config.toml
num_hidden_layers = 14
hidden_size = 160
n_experts = 64
experts_per_token = 2
d_expert = 64
d_shared_expert = 64
hidden_act = "swiglu"
moe_layers = [0, 1, 2, 3, 4, 5, 6, 7, 8, 9, 10, 11, 12, 13]
router_score = "softmax"
normalize_top_k = true
routed_scale = 1.41
balance_loss = 0.000652
balance_bias = true
router_z_loss = 0.0001
router_bias = true
shared_expert_gate = true
init_std_router = 0.0381
lr_router = 0.00204
num_attention_heads = 5
num_key_value_heads = 1
head_dim = 32
vocab_size = 4082
norm = "rmsnorm"
norm_place = "pre"
norm_eps = 1e-06
positions = "learned+rope"
rope_theta = 100000.0
rope_fraction = 1.0
qk_norm = true
attn_scale = 0.242
tie_word_embeddings = false
parallel_block = false
init = "uniform"
init_std_qkv = 0.0503
init_std_o = 0.0624
init_std_up = 0.072
init_std_down = 0.072
optimizer = "soap_variant"
learning_rate = 0.00796
weight_decay = 0.0
lr_head = 0.0114
max_grad_norm = 1.0
warmup_steps = 50
schedule = "wsd"
decay_fraction = 1.0
decay_shape = "linear"
final_lr_fraction = 0.05
batch_tokens = 65536
max_seq_len = 512
doc_mask = true
train_tokens = 293900000
max_steps = 4485
dataset = "wikipedia_en"
Below are experts of layer 11 (counted from 0) of a mixture-of-experts language model. Rows are named router (the router's row for the expert), gate (a neuron's input weights, with its number), up (a neuron's input weights, with its number) and show model dimensions 0-159. Each number is 500 + 25 x the weight over its row's rms, rounded and kept within 0 to 999. Numbers have three digits each.
Before each expert's rows: a language model's description of what the expert responds to; "mostly gets" lists some tokens that are sent to it at least half of the time. This comes from a sample of Wikipedia text that the model never trained on.

# expert 53
What it handles: Word-initial l, j, cl pieces
mostly gets: " l", " j", " fl", " cl", " J", " bl"
router:516482468538436465535482502525458497508478486456494507488538479530512497479496490470477506470492532519500490544500517513519527480495518502488471505491504526489488484521482557488514483503503463531474507499459434522507504478494516480486502513496492496520514503463500525491504517490469477515542487449482507484479519557537498489527505507518450517484478526524528536512502465475539522548482511528478549485489514543441479499479474462484507528483468459531498533480496484461491554489507524
gate0:453527508487453517483513521523465507525478517511472509505470482515496507469465503534514505504503532485493507510513455524531501527461502496480509517488513489505488511515528522535531470509478461522515507460494437500507466493541487472503445487510515499516507518527495544518537517462486506509507469463512504479517506492499502507497498503544502497491516552474540518480479557423528483536508510504481447447468481493469501512487452504515520480464523519503465526519513529544519493462469457
up0:493501428496451498523496497499490513495469516482496450486506458515446471473484486517490446537484512514544454482515474520509501495452503543459537464511506471499489487458502476457493484532470503544525471462509484521501482491542504532466482489509500520589491507505530518510494477502493503492508501482484516550494499497479487525484520479529509513449522525501491492456522524495453524528488496513504470511444505520480524523496489495498456500501495538514476519541518517525506520502499486
gate1:507529515486492521555471475487492457470477471521493527511502528477535488515506461517504477426510511494522505532461550448564502515470521492486511494507517517492497512530511504577501537547469542528478512536518468546509468476550544507485521527484522478479498472516488482487523535515477494521527482498489503548475524512531492492467482504531500515488496450496506519538487502494514528507483491513500536498480509485494437498506520481511510474483493493498511495485530509491541505470500539
up1:548507552536496531509486468502510525529496500495480505518468507522505516499470514519518505529516522497486504510524501498505427476496469476512536502523476506516510478514522526546522476452518488495492511448487483504529511529511515472490503526486528536479504491498487498476479473468505467506514502510487482469485479520506495521531521508494474434512512495504557460464470470534462557536524524504508495464482501476467508484527484472497511460491507537504514514503496554540462456474441447
gate2:524533477524491484500542529481499508469511515455531517539490489563502466493494538507522532491517486492501512514481456503510509466505508512465489459491479502471506497491507465497522495508491431482476523475459473458462485471467470529475469485523508434496495506488499469497523533506483504480532446481526509473495513505512518513495491475496487488471504545544541500512533527495521508559456520508474477488499477524459472464526532467505499537501486557494455486491540510487511471504504500
up2:508523476510505489462544519480507465520525481461501512512493487505514484524432511447501494505481501476503501501523496496556482542492495513476481477498495503490520499555488457527503455531493514486481484499472532477510456455529523543459513486487493467440530551484487531475541516465479509516530464515521502527507446468453491512513488487503468456449485545507489525495501529511510540515439497477488496490514499508495521524533540497503484513484492519504490474482513546475506510514509504
gate3:515486460509497496516503501540538493516509523480528508511510496474480511513500534465529518497485527531484474503468514483476502536519536524480500515505516519495489476478507509501515431476530503512516505514511466529490467527462506525526486524553466449491515474491556506475508451508501484515519515457481475502486465515533509528486492532516471541507440538480550538481508446508531478514518527492499531542517468587492469515536512501487496489507522532489498533533493464508502514507481492
up3:453539510526479540535514540486482499495513524577512509479540530474551529474466517448497519495524510514472505521457499494480438537495496498522488462494508522475525533511482472506526466492524484479474518489471497490498498529494469454506491505546510481514479530492512494483531477515525451496513499473489527519518504489569535492464509525534476490472524484509510512460466474520523490521494458500490489500504510499502501509434500519496550468501486489466492491518524479448483497499509518
gate4:499516503494484512505469498502510517539513499483502477517515561523532507526461531517497489505473523526448519523480521478517513499496532467497529488502469529555453479504506488465504499523527506511547539490472471473483513483490510512466520525514511434514529479475496521519519546497463523529507495513522488490468517491552500485515559525504483522437482511483562527544556486492517508489475467467508529487488511480470483471511475517520489510489518467503475541509509502468515520511527556
up4:508501555509488486495486459486494506512527504496536489514484498532504545534529524463497492551527538548519479467491505502531485492501507454432511476511533500491490480489526520514486506493493506497499538489494519536465504519496517504494485581535494556505514492496491504506536517512510517499521463485497489456507498533499523514475517430483500480510475471503455488491510473519512535507466549505502514468435467480519503493491525470489515479497568472447517493539508480503480511474484506
gate5:527483478527504497478480477527539468473530487516496504512490513520505473529553489514513507483435536496503531449486508522492492525509485453515486524522505501518507524503501465459513498543476485514535499464524485552475515477448499529506535546506516509553503518476494498476461523501487469519516486503508499509473494539468536489503499494478528482479460471510530471528503500528532510502497473509456495518474480524471514470516543474519542547510463486499462516465488516513456517507454445
up5:535518430502488494501502532483528527475467477493508514507490523539508541477494499456512509510520492484513550515489501495524515483454565499475506481474511510573461488497475481460491462505484476536469480509508488511502516494540495501541501471456504535495507455521482492494492484498455519472506518465455512521473501498515501461518492499524483505514497515510518442500494539524508489513491541524489560483528500470513488516492511509498566501476502472502426468509476481506462505512483512

# expert 29
What it handles: Articles and clause connectors
mostly gets: ", but", " when", ", where", ", as", "ing a", " where"
router:533478507512472449523538521506444549526523493482488513512504483534497525472502475528512528480495512499498514530518532484522485513503456503464474475530499526486496500487465564449477527519501482527501491517497485499461459462477543466510496502516534464522480549490521499476525515467469468535527480471479496501498538508533494532532468501478515543456531454497517497516490455526531471513531531528518503448503489498504507528495476488478463500463498470509523531505459501485510515490520510
gate0:485488501472517499540509506513497471534495505463523510504474522519513469464514459508497511474522458526527525480539467466521563523495483512484530510490480529519483481479479494500494495484497547478494499482461521510468504481489529496437535503504492454497544570505490491535434491483480501522481476426473497502497496484475446481432482504487505501527493466464473501462500492517510479515485529541483483512501500503445533506484489518502525493503483487511505477512485479556533491492502516
up0:507510488542513524518523545519508510481512469494507502506533539484448498525475492528496495550492517478486584505487486480462437453506557482469493484509524491516485513480479562509507483480515513490515458482515498502520507537525506508507462501518495540526484427468491512484485490505497511481521493554515544516490509510475530552513510473492509480499508494477545461515516485487516521554486495495544502452519500507475500467504524484515487468509503524484528492489555522487497519514479480
gate1:524498506493482458498532562483529539465538508463464497516486547504466516492486480521528527534505502498449538537511446513490478443445489553506522486456523500508495500522497513468491537477469483516490482453508519503449511521477500488526485470506511495433498515542512483513513532485514499532458479485481490544535522513513494506566499475487473524505499491485535491527535500515499486479516486514508522494473531469502521494485514481476486491503482519488540505510516475526529491462497481
up1:495453501487506504517487529483495516522513498424509502513488524527503506498519482519486535485554496473501504491519434532521519479456523560535541475538506486490504538471501516490470524509446518477534482554525521486511535532483488472535530479546543490477501532519491506495523504521469478505482493455498518523464525463491470471500497499519551487481547540524541491477517472506503508489531517518501543521513476498500471477479473514508479485465512503484482529515539497511485481515480501
gate2:497531515492490510507479467463520511500475492470478545478499471540548492471485513526487532523459547521530480498468506466479502508475498441463496463474474478500489507480503540468511515516481540512534503500503511453485516479478489494494540515529508513466529501463534466501481556516470488518530524509430495526524505458539527544490469511515513484466501480513519475490505497473520485496497533526488533492489495462493531477495456491477465515507491489498474520563496486522537473550500504
up2:525493510499507493485522493501527507555547508520466517472502503503528484518545489524476458543447473516437533536508494521501463492496514498504495467478515489470479547506530504512525442466508516527495483462494482484516527496446496512543473528502484498464492502518463475487511487504510496520541503485503478487493516516471492492469501473526504479501474518502488511490486468469519538451509497466508492516440494521540480522456504547524524471535471537526487504561481484523489466464474492
gate3:499481472510506520486519517500485485511474522491488495500510522536493509523473497502478501547471505477474496529530525497501503459499449505499504498475521532530500498501500526484484504544486506476441471439534530476482482460529528499471470537522496477482511507548539503456452466531483501490517544458483504493500510565510508536509513485468465517492519511513552493485450511510502460484516485518527478508500437457525498493497451484507560498482508535487492487531471494529490533470513530
up3:485467502516557464503492488452551459518496504527479476501506505519478514504465501498461517523463517513501473473552515521529499496543465525493476502466515474530498488519510515469525509460522557470466482485511488489520547437515523504466460483520496499479475543541487496457466478520490516492504500480500503502506544540514521542522538528499472524503559463523498485500455505498515488491511499516515498485507470485527488494498465528495554461515489514482513520494504494545515522498472542
gate4:514521494529489524548477479473519505470478573490533500497504518486496523518537506503469511473462549473491504474480524514525463512463461490465501497475519486523473492475524524510499518536545538523481538443503521471490484509486529518506456468481461498487499531509563502507454509525460496449540492471536496489490493541490494519488523537509478488511527485554508467513482518517500493509540499535482509455477491480474506488479480526475476511502504469522476506553521469491495504531501498
up4:499484524497482513484501518508486479566470491453501486494459504485510480480497501538489503499469488495491482508530457464514488558525492517486488504503563502523509475546490461471509552517483467516504456502533531472529471485477487490463458558521489520529555492501481493522534496517493509501470474456480544494511513505556476512485489514518514478494513475512527501504540520495536457501485480519524532512531539491517498509487530508530540489493487514552511510483475510472513528461492553
gate5:559533463451505500476506509467514450516530503468491458516465511540538509532499507520487493521546474468524501482514460507520509467486468474507517499490483485522437538511521459500525475501486473539506463498550483486491530491455503489477503500489482474509554531501477490474543538506531462516484498478542539503505458505488536510501463491503514501465476480514519464494503516480480476538482470534466485502489512543473502460494482475517489489507490512514500498477559492469487505470500477
up5:472529452487497504529491501450496534521542479465500480490484463514455504522510506529534489524496495509473496492519493512472473537544530484491480532483501489481499499457491491518489466498531491476557513509489458548486480471506516501495526490467517429497525510455512449485499500527469533515521491521531465489491482525481507459472524495561486505489446525488509450485485514488511465539524499507494469505512498500551469510482483494463496533508550511485496508522490501513553482515538511

# expert 34
What it handles: Short stem openers
mostly gets: " min", " mon", " Mon", " small", " trad", " wind"
router:459468494488489478526500483568490575517506448504510526542491520505476495499538512491502507471504515494507545544542532529492484508475468539466481506493528543491465452473487510491515485511497514495484509501450490516519496485469538507538504471508521525530540504453538514506482546481510491490514481495482516498477539538521500520468476516511440515492454441545509497499513481503520487504497495519512557472485513518500482513483473517497465506499487458489508508463496534471491517502469491
gate0:493522513524509494498567507496488524507514518488501511487512516505484467494512506532470460509474479501516486497534527442502491510483541570487496471524472494483471489494534502480472555489483550495524525516523431494549484512485536494509485476514483515485505451456506458486479540474534498517538531484506496481498545494474491489513498539512514488561468488478506466496476509525540528486537504468498529532492478532527518491511503505506455538503457473521488475504484540516495512475513465
up0:497476491448548506527461492540494502510498534491490492487491524535490534521550533505484486462519501507443522501482487519491489518498501465477491510490501538499533487517464517553527505499490533505505479526519472458491520496491500502530514502476470483502489516466469528497498445503528484480462495507488501513509538485518503494480489501535566522527482516505458470487540481512463454511512496503487457493496482453486534554504519493528476504482492485502519543551501452516538534479501429
gate1:486506495474451536489538500467478513512487550516540530507523504518470481512472516482450491445423453483516559525482488494521471491478509517495515511487491543492494494492534551502528529474483533464510502517469468506482502479487511483473484478466491521527545468496522521486505494455499484555559484464503519502478522534491490488473500480544495492506513504536544507523510524471538520493452496469500553477520509516516531479479505499502462510507488503512492496512488491495483461470501499
up1:467515504523541520514516439492476476486532499523479487495560492514526490496501463521490532495499557473526454499506494497526500558505532515461523489538513462493517469522535461520494493459512506486512472521539556493498456492509483471522515518500500474475506458464548505509499449514512513491507502504540539478499500510473510510513512490529529506513457497482529507442480503526510504503487486478522465526530521509494529493499447571492508523502504500516526486460479490528523516477530530
gate2:520512520532467516493519465532457527514550523523505483521476530499506486495505493472517493527503567521507523500495490476499485517536460498520462492486532495462532542497517503460547459487494503480496469507504499551482495471497499489535489498517515494492492532523431510521508459494490514500536460507497476511484523483516511507519470494457509549458510502525553523551539509534512440528540488483504529480527484514491485494529458530538524493481460530511508516478471502487474507514505534
up2:469504472478522527463499489515501471477530513511456504508524539460497441513502488530509497503486484490491473461504527519493474519480535469531508513538499552516550474473537446522489529509510484493476490476532502527500531492481519506472496464507481454545479508522490502536506506499490510475502480493521487550505516468486502535488516485488479493500457496528470513484494462519513481466473452571528500509477489482525508487496500475521515481428529448472509517452517501452503514478517482
gate3:504483500461496553502484533509512509502510550492496492518483512463538495492524472458551543499486548464520533555497504480501471476500476543543487495524513497489520473528450477503487481513534440524478505515467488510483523483505562487521510510520491497508508526474483509518508540450499493512473516470514566501530514553500448535509512506481500538512489488472484514539542523546511513506502483524516503544485509503485487511497511511475509477527457480526522510507497514452464480506491515
up3:496529499572476514485464522506525515514508542499520482520527503536500532500518492482500500509469480455481501518511523475480554504522528489517532510558465527501548511486514457521484462468485507497520456505507489457510507525556518472490511500485520506465508525531447553484468482487501481502471488515470506502511485456496486499522477464480477477484522474508520457538536481494512484483463502483501468496474515492514491469463495508469519493502523484516430489467450537509468512482469514
gate4:556508524483498521530515496526486515500487467484506483519505511524520488514516469496510532543503496517499533499476519500488484535504481463545515487478497478477482489502522524469520491504510543518498510518420454508489513520513514451483491486511482490549477470499499553538522518475525508494518511504502480469481519580533507493487526511563493503492494495471530476469500476536553510474491417447533511507477561496492512500494505488510516513465540501481502532496508535484482517498506499
up4:471521522501491501507500543467477492475501534482521496519536514487496541519507515498517492461500488502491486477517510508548498500558524496478471472493485485537479517490430472525465520482509508501479491515538500540499457554508512492511462543523535534477561512492525470479500510513512470486472492471489477500510519471485518526515537495544537501545467527508505487489499506447481529473506538494500487467478495548473537472501515508469506542495507492504503484495464508500462544479428475
gate5:524467498493576493548499469488505493487487469533508558493516522523500523462493530483544571520467506488502513544530520475485505503535513530486484526521525485457501477462488463520490495476478530439478507492491514477475515519501538554523514528527481511476449510487482474501504437491495466490498515501505486513533526509540478534514467496525481532488535475484517488521514516482548484498491505523470499526478493479494491465498525488477534506544497541479515481468491499516499534499497512
up5:508457516531500573493489524510490514511475521481506461512534509501456535468461509500516530492515469472457498500502464491473518509503492462565490503480525515507470475511531517488498464494468534422522484499533491529505476513461506502553447513473517471548535504507494505495507513523521491488504494471482445517487473497476505510479484505522506507503551513503473514523508533535453473521474518544499472468496463506479496532504501512532455490478472520500490502478528516539481492477482478

# expert 58
What it handles: Counting quantifiers
mostly gets: " three", " two", " many", " several", " four", " five"
router:501476470520463461513495467516485518530530460499486550513504547512479512485499486494524531487475511479488503499524504499541512521514478522485482513503517530469498487495482547464491497520505497515552542480499473497471434497490521518518499474488530494532529556466482495510500518488494499491481503483501450511489543522500551497511478527449498507486476485511473496536532474516486455516505510511518528451489498514504506542505458443478440500496495469477510548454467510453467531498501540
gate0:475495543511495470524499481477475526488479457484490516549475492493500497479478468493537437493498485524494496492479511456503560495472500475485503483471499511499511496508482534509518467512465508503536516526498494504534434503482535512494494450460519476483461477505455523531517526498518520505503488517474478528499508480535557507516462491460517540523516436465498484503488534530423479500474504524520527484525460507492494504505519462484523511474485490516500533458511494534547504505511515
up0:501481474526501501487497476503497495513499491463518528484487483497474476493514457508490506498503486544494535501512510485525504530494426455526485481505498529488490438494468501467498514526496525476521464490502475548479464499501505505540526479483499495532464519469437497547531467499512531456492503519486496500479452489544488538543488513464523479515538466469498501525490521514455489506508485532516512479535505530483462540475482525489543535536488476499508447440541488516506498511500475
gate1:490483508516518478512444470495474506562542514465498475448513492505499465497474473478497464510496506519489506501498465465504546469497534523512537496501455526470462531465514537504479445516500501528547478507511525490510442550478503524481510510556478447515506535493519530449512491487463500506503523476527508517487485541497479473484519541511498514487488502516488458482541495524500546497488472541538481472523514501480504541489507490525494519481492513481519511518499511486490556501479518
up1:516511500489485476501511546497499482498465499465472496510479484505515513489519520477529535515522514508489515472525548559481531517457512480542490520505502494543502563516517511511514520521516535519468449514468493506473554505484483482463528453518512510500498539525504491525466527499487519514469513529458515471503495502517473457516504478469489518516522515482508496533455511441558531518488512471496549554462491480501527450477513519489499439523503504499519517503465500501492488500468472
gate2:494486482518520506494483459528494509507490493463483501520549540482499527534490500503513489522456530442492480484516502482480471468503516518507489516507497516506511478509543524488506475453528497541506505495504464460427452457480547486516510468486472521504505525512501497523504468505470487532488514506538495513522540523473503520524501526468487511535520491482495488482492544513528491500495508461542469515477539522528512516501451430521462501486492514472517529518451495505468508522554557
up2:480518526488505466528531507443528485507453531506516537494476502486482511508500479502487497518566514552496519510484469518502526520447495479480481492503523500518536545462472494474526529482517539530521496468533506470472513515536512478475455482538510498484513485515491525504480512487525547478521513505498465511486479494526533443481499543478461526482513494485485483486525493481448473528507500528463517470500515480491479495510500553463514456490538478554491506484525518486480520505491439
gate3:524490512524475504495480495504497503524527505523472508544439503524526453485502463551496507472486494495533513500486525529483514521532473542496496477524559534496485537499475502482515439527520490456466551485503478476490505515509539490559498518487498492497458519481516496505453509475465501479494512491500494507542533551493458465523493516550519521494487508512518493518521523518489486538489515484466483523518482501505540515510521489492458525512489457461488500554482504493481504548479558
up3:482485485511513518475463500517475518516504518530487518507513488494495481553515468524471471486495532524476520498528513517516505538504478561498461514437512519519493512514472522528524481538487420486451570508520514508517552527497535473489499507468486512504507516472520519483474491457495483475495492473505484533537540531547532529527489481495514472513463497506495515486548479524450527469512499495512467529501497513528525503514480470493472511471459476458483466513477512506484490530491525
gate4:517524506495528486538500511496496488536475456471538485486486513497521526522462535499478526469511495479501560464481460482482523487511493485516480512543483550505485488505529482441519498519533549478501503486492480473438482496528530509467516502474502428492533514458551504475485530490496539516470530486516487532486512491499484461442515552521476467500508522460493530503479506511529516476477497503501479511502505523521476516494499501485503453524501485496527554535485519517492460532486482
up4:510486536505502517478464501529479507469513515523471491451545477517504455502512439495511477542504533499507477480516473486512459496483528483521487479499525482511492491496477469556517464526483465488474484503418447514501517483485493506529486459482535510518545497572517502509574507483485479506495458530462529537470494517516497526516476488479535494491497508500492514512491513501492506476502472482483493477495451507524472495554522499530494504507505520475509478502512491502530555490456482
gate5:497525484503526500481522484544530481506520508470489505475526515517521433488454492491503518517506479563474503496449489490526499493500501464492484472508475517530500530461474468490533520500514498529572486519442443505480525456509496515476496502533488503499492534536504494469475525477517469472513505514486507473508461482531576495561499504499489512499520469525472525467521505480508501538499495548515510472554507512507485460501498472484494473456483500478483540493500530532490504482503494
up5:504572490483479432488494473483529484495511513502503535506505509494496492499480476470491528560500482474504489531472529497550527532496529450555469518518532503530496484496499507505500511481463475498537494510486496495493523478504511474469481514489475475523552483433475515519532510501562528480490512488462540524487490513504516517539542487472521506504523478497513516519502503500528513477469515505441481489487473542536483489506515507461492483461488563511500533485512502540480506546495512

# expert 35
What it handles: Adjective-forming suffixes
mostly gets: "ical", " national", " local", "ious", " human", "itive"
router:505457482515507488525545502528521543470519464460491527533474532487508500513523465485516528518444534466478481543495524540521495482506478531468469487547488518513511505522489543492477519524518493525530540496473464506485461500499507526497526463529461478532517494489503498524503527504516495518488533492490506535462536537513513516493446512484458527483478501550490513515520509499497475484481509520497528501529504512459483498473451482454476528480466481486523534473462511471489511437480524
gate0:524544498487490549513488476484536509519520464474476519488434467464502516473492475476499511502521478475483525494484473467512478521468477549447542482513530520546505518498487510523549493538538530508472488540504535513523492492541515489528569521512486455456486534511514487518478519516504500493498504476518497491531519496488495513472511542488467518501486484490473531493485472496523489493504471526517486482516490526482486484493454469468517432517484514499498524523534543469531481516513545
up0:508483520498510464516509513490501515507457523534493485519512502485450505522495477560512491571547542513554478520488483494507476537448523443553540466547496511537478489497506481514496515492523515475514505489549489518525477485525518499509483514536522500474509532509533521550487477493501501518485528541476466494520512471495492483476496541482461528487520502466542492505439503524502500506469543503503553483518492508505510467469460499518506484512463504513538508499506510488505505501532458
gate1:513487545458506501501499541527540491546529528508503530465454511479484473492517501483484519457535498489485498540464446499511499476490529497513511478494501489511492416507507466493503550495501497496538503510533524509494539522482497520526512496526491495499525483487477512506482449468497486457556492528530521496569531486534494469492506518492523540497501461488531483497518509493523515512493490461483525523512483521494476548542525468535483494500497475507487562532505499552482526488469488
up1:504471481530526466522443505517544481508455486505506499489517505522514486528519492541505490522452513526494504466554560486495495493502458500490516514511525512478447555490514545537448496493512489508452485480479488502513485504516460534498504518461464527500521484488557520494496478499506505493501518508504468516475485482477483500530526475492490507484485529486492525499537523460475485472513524523500483532480537474494477452446477508481508504530563484476516515528556510477466508496505460
gate2:524477487486489496495513511499478493542540505463527493473502518472512527431458496488501493476507477524465498503532553504529540503516472498494486511528539524505478499503501509504501508504542530515502526518499504509485460473524483514478527493518492498523467479487493501519485512481497452494520523509507530572450502503543539506507484506530488525514459503498500469516437522517503479448471487476499491562517514504446513477505495552515431486511518510487515491546445488505460487511500541
up2:448506500493508519483536477512517538523502480468480526467522465484519515535490523493505510510507467499500529532538513459495500470505468511478452545485544552486489553504512474514496532513497513494489452519479518474475479524474467536495489468529453476532506503505478502533498552528544455456501471500528468508491516472489500545502500482503494495509454491499499481521466475473503516460502511506512462497486489525444499494513528507517461481494503522490539486514474518516440491541471537
gate3:490516497490492496498489497449458522500541484532484555486486511475520497472503485480520519496516501474496483506483499464495485481493491490453533474463514471478511552514514487508512498510495467545550551509486505483505465538518483543492515494536501504500547496502486499526477467548505454530493516500469488501449531532452553513527486447498502522475494476463496516478498524512521476492496527495506479505498448524544468549499470497509502487493520495486484455504513516477439540453465502
up3:504493495465522508494498511523489480480516517506489487490500467463471471503484474515516490529489533496480497524534501528507525492503545444504469518534487483452468498427493487507497469463488492487554485488521488481503535513432463462496470515474563540449511529501492500504506500477504519491493505523497527466516475448534465523473495520521487488460529508498483494498489465452484506547476467509451534492503505523455525500455529514491496506492503518498457452527490478475513492518500470
gate4:491468540452481484521499469513492487490500455499479501484477499545538471464463516538506512450529521496478455469523523519497521498492472509567504501482486475497482494492437494464529474497499490523499488546486444507527481494517459481512491455511470558503509490515491493515445476496526470513516491509501545499511510514517498484511483483539483514465519501525530492510482505454484480464534484495562476488456500476491487524505515525481462497479499452535529495481494502511474467541484489
up4:427500478457496480550524489476494484448538450518480525505453524554512527509484498502496499534520506444501517525537532496476481480485460491521493485500504465514484451503468521526514487563505526491497484504495473466520470524493483490553475491479504533467500467517549504501487522497478509494510557536527496492482516496481516477512501493512475470517510490490514488519517491541483492447537470516525454479491551530497491532478511501479521520484525522472509514470522499465498478482510498
gate5:488502450450487465477528522510485539492502503463514519486504532449527501521495498491499494475470503535545507512455458531529494496479498484481507535486488466519480476486494522505479500483459471531517490517487480500464481525472510524484459476488544539570527478482506530488478461470514533506521479500499492496471480471493493486482516544510471550516461533573503486534493520475521515475531520442512492514488510485489472479499506502482485530516482491485487446516468491493496449500465501
up5:490475482463522523491517461501510487524530465486506517541494580498505513450497474457497521472469532527498490489464517466561526480517477505497510497520463486529498473468510529502531514493498501522490513468475482466513486490522473551492504491521539485533539454462528485468508464480478502491472494507489473531525492479490529523493496502531483530474498505562522527555448495476499498533523536472499511494538517502469501515461514470520506514529495516478497510503518551496498460506464479

# expert 7
What it handles: Word-initial consonant pieces
mostly gets: " f", " dis", " b", " sc", " dr", " st"
router:510505474503464467527487504499487503512504478467494535506520522546476523495495477503499529519483529483479503525488530504522478513493525514490447479521467512518514474526460545498444500510498472541494513455473472519513484509478524461512521519488529486497533526474542532518509506466483499500530489483471478490460502514535546528538455524463482481462539542515520512498522484498528471537441534521481538527476481539471540513506472480505506495516486492538521487523421491501487526500473503
gate0:518448503505539504496501502469482473523459490481483479506504520516493479475516479487533520509476501511442442500529509501480519473482494504511501490517465506491497494521468529530461498499553453548525527479517494535476511516499542522517497522502478496490487474500520536534502497500482490493478507478482485516473512525489513499549471508451512456507487443513471538505542455507512499474529525558498483526500497479534536481467462513522512466507470465498531540466496422505486478499491532
up0:493526515472491498522495530511500520430487494512537537519509501474546495539532531459476496553506499525509492503535526548491517494539443510498527526503515530528508506482501516476474538469530502517497540496476484487485524481475496471485505489499481502498494489482465465464524491542513485521459500497441498513545548516500477548451475490525483503514489522487515466530485521501518541462485445454536516497506520494503517487554546472517522516469510500498522483501484510517466532511487496
gate1:493502483506461491512494521451508489519511475482487498525517502533497523497546536494509524496498475507507505482478547542470476558507553486500479470531465491485541472463492499497455462479511497418499511493469492537513495516478535497485461466494494485510511515469485530519534521507468524505507489488494471493511534521453497506518501519500510498496503457472499558488499504502548502507524495507468486453535511448520517477462537475505507506505520561543494530511527492503496501507541558
up1:500475496509486497519512471505475483486495490508478502531488490501492467480527447502460525524513449485513475493513494535506528515491542485503457490495506529518490452531542511506464471497504521462464547544486494494504537470483487471505460510484502432515507477475514489516489473540501530488491528466467535488525502457485480525485499510466503483498513545479477537500449477530567518543504508507511480486510468539539467464474526494481484485519489509512544470516526536513522523539480473
gate2:501541468487509468505514480474510457511466463559486451479493515489486514532484489458532486527495488528496485498514524499516501487489479514489513480489476500507531436516491518513484524558529485503486482489456517488514470476522529514528547531481473491514481517472522545485506530491509524509494472507475516505503517503530496546519461522478542506513526478532520502452444490505476459504519532475543471529501477482509479503518453478481531489453507552533509499530520490525449512458509496
up2:529509498521492538480452495501541540494450518502515546509519477498475509514506495515470500481487466506484529483478534509499460511516464480469541495485511520477494515534518495495477492481484536530483515509520480489457528462500420483515518474499532503495474470520495463494559510471503495502494535502513495504491521489460478526450496471502487505530446531485499522488515507497531523478484515448463501504505539510562512471478476508524481503530522494466512487466498524519507571497442503
gate3:486511536495468500509498515473517512482523479558473472550503491474482495522526502488493545522532515518541454537519520489483504424480507473503535497510479449519486469488492494489498526514462504500544479569445487508482509460464504458512501500477516514494518507489492504463498517455477488522536500536493471500512533480515510488529513499484422521504527535501471481485506546500523515468485501484474459493508535493484511479474492485494508481516532507526542497475473475532530471483486517
up3:503503476515464509546502509501498509517484550522501495496472486508500486506535493504494524470513530517528499511504484496520489509536546471525579452497509472460528497541527513489468507471525510505526486552506481513476509521470461540524530501481504492486489480548526495506481473537530523496523511493485479528489461509489508479478514470465508525505486495437494532489494524498493519468486486525518464489435495503477475544484476517521498534558488524483455482575469485508465506473505507
gate4:460483541501499540514509478493489524499492485495499504493502481504479493499483454503508501443489468471516519487502522516467495530456489493516502492505532510484510452474525488505505492451478517516494527486517516452503520496548477465492490447508505484487469538464498476497544524511461500517512510498486509521493468536508541517516498507454504480537509568505474535494514509510553484462455500515551497521538528497531471473495447519508528576491495476497518515569504478524487521486521496
up4:516542516480544511509537478498457492460494434470505538498518525470503508510476469481480549518542502502507493488508499505535513496480519531456501517518460491485498475492486490492488517470482476530460503512472553511482482472518493471492473496461500487468508486471456460568482474481518499510497509527493480509527509537511531514518461503474500504493521521486492517539514481498490498497465492517516498552506500491477434506475480441539482545485515488518470496553508486530486465539503459
gate5:514495466499502570487506482517483508467490517507474518503513533561523532528500503488542491551521501546540509508467525526486504487535512485473503477522526498514496447545466504511482524501509496502501498539515476534519512482513491537436544538499543513449502492487515459491458505517466520477497523469499508485506524517507512522493433500465519517503506480504492487497508508474530504513485528518511550492525533511446493522481472457504512544530476498515466463495527503506519472470477527
up5:495510502521473487485449470526529512476469510486516435508482489475505546507531484488463529526494527520493545509488501526487520522490508492513485515489509554496471456533481551515510474486512517488493536530489529530507543505497470503504524495486493521481505527491495475514473465509454484507483490485532521478543502490501516490531549535497508520474504495476459547520554501529550486513503490539508491479513489459480460493525487522483483499502490468472510524531526490518485507468478601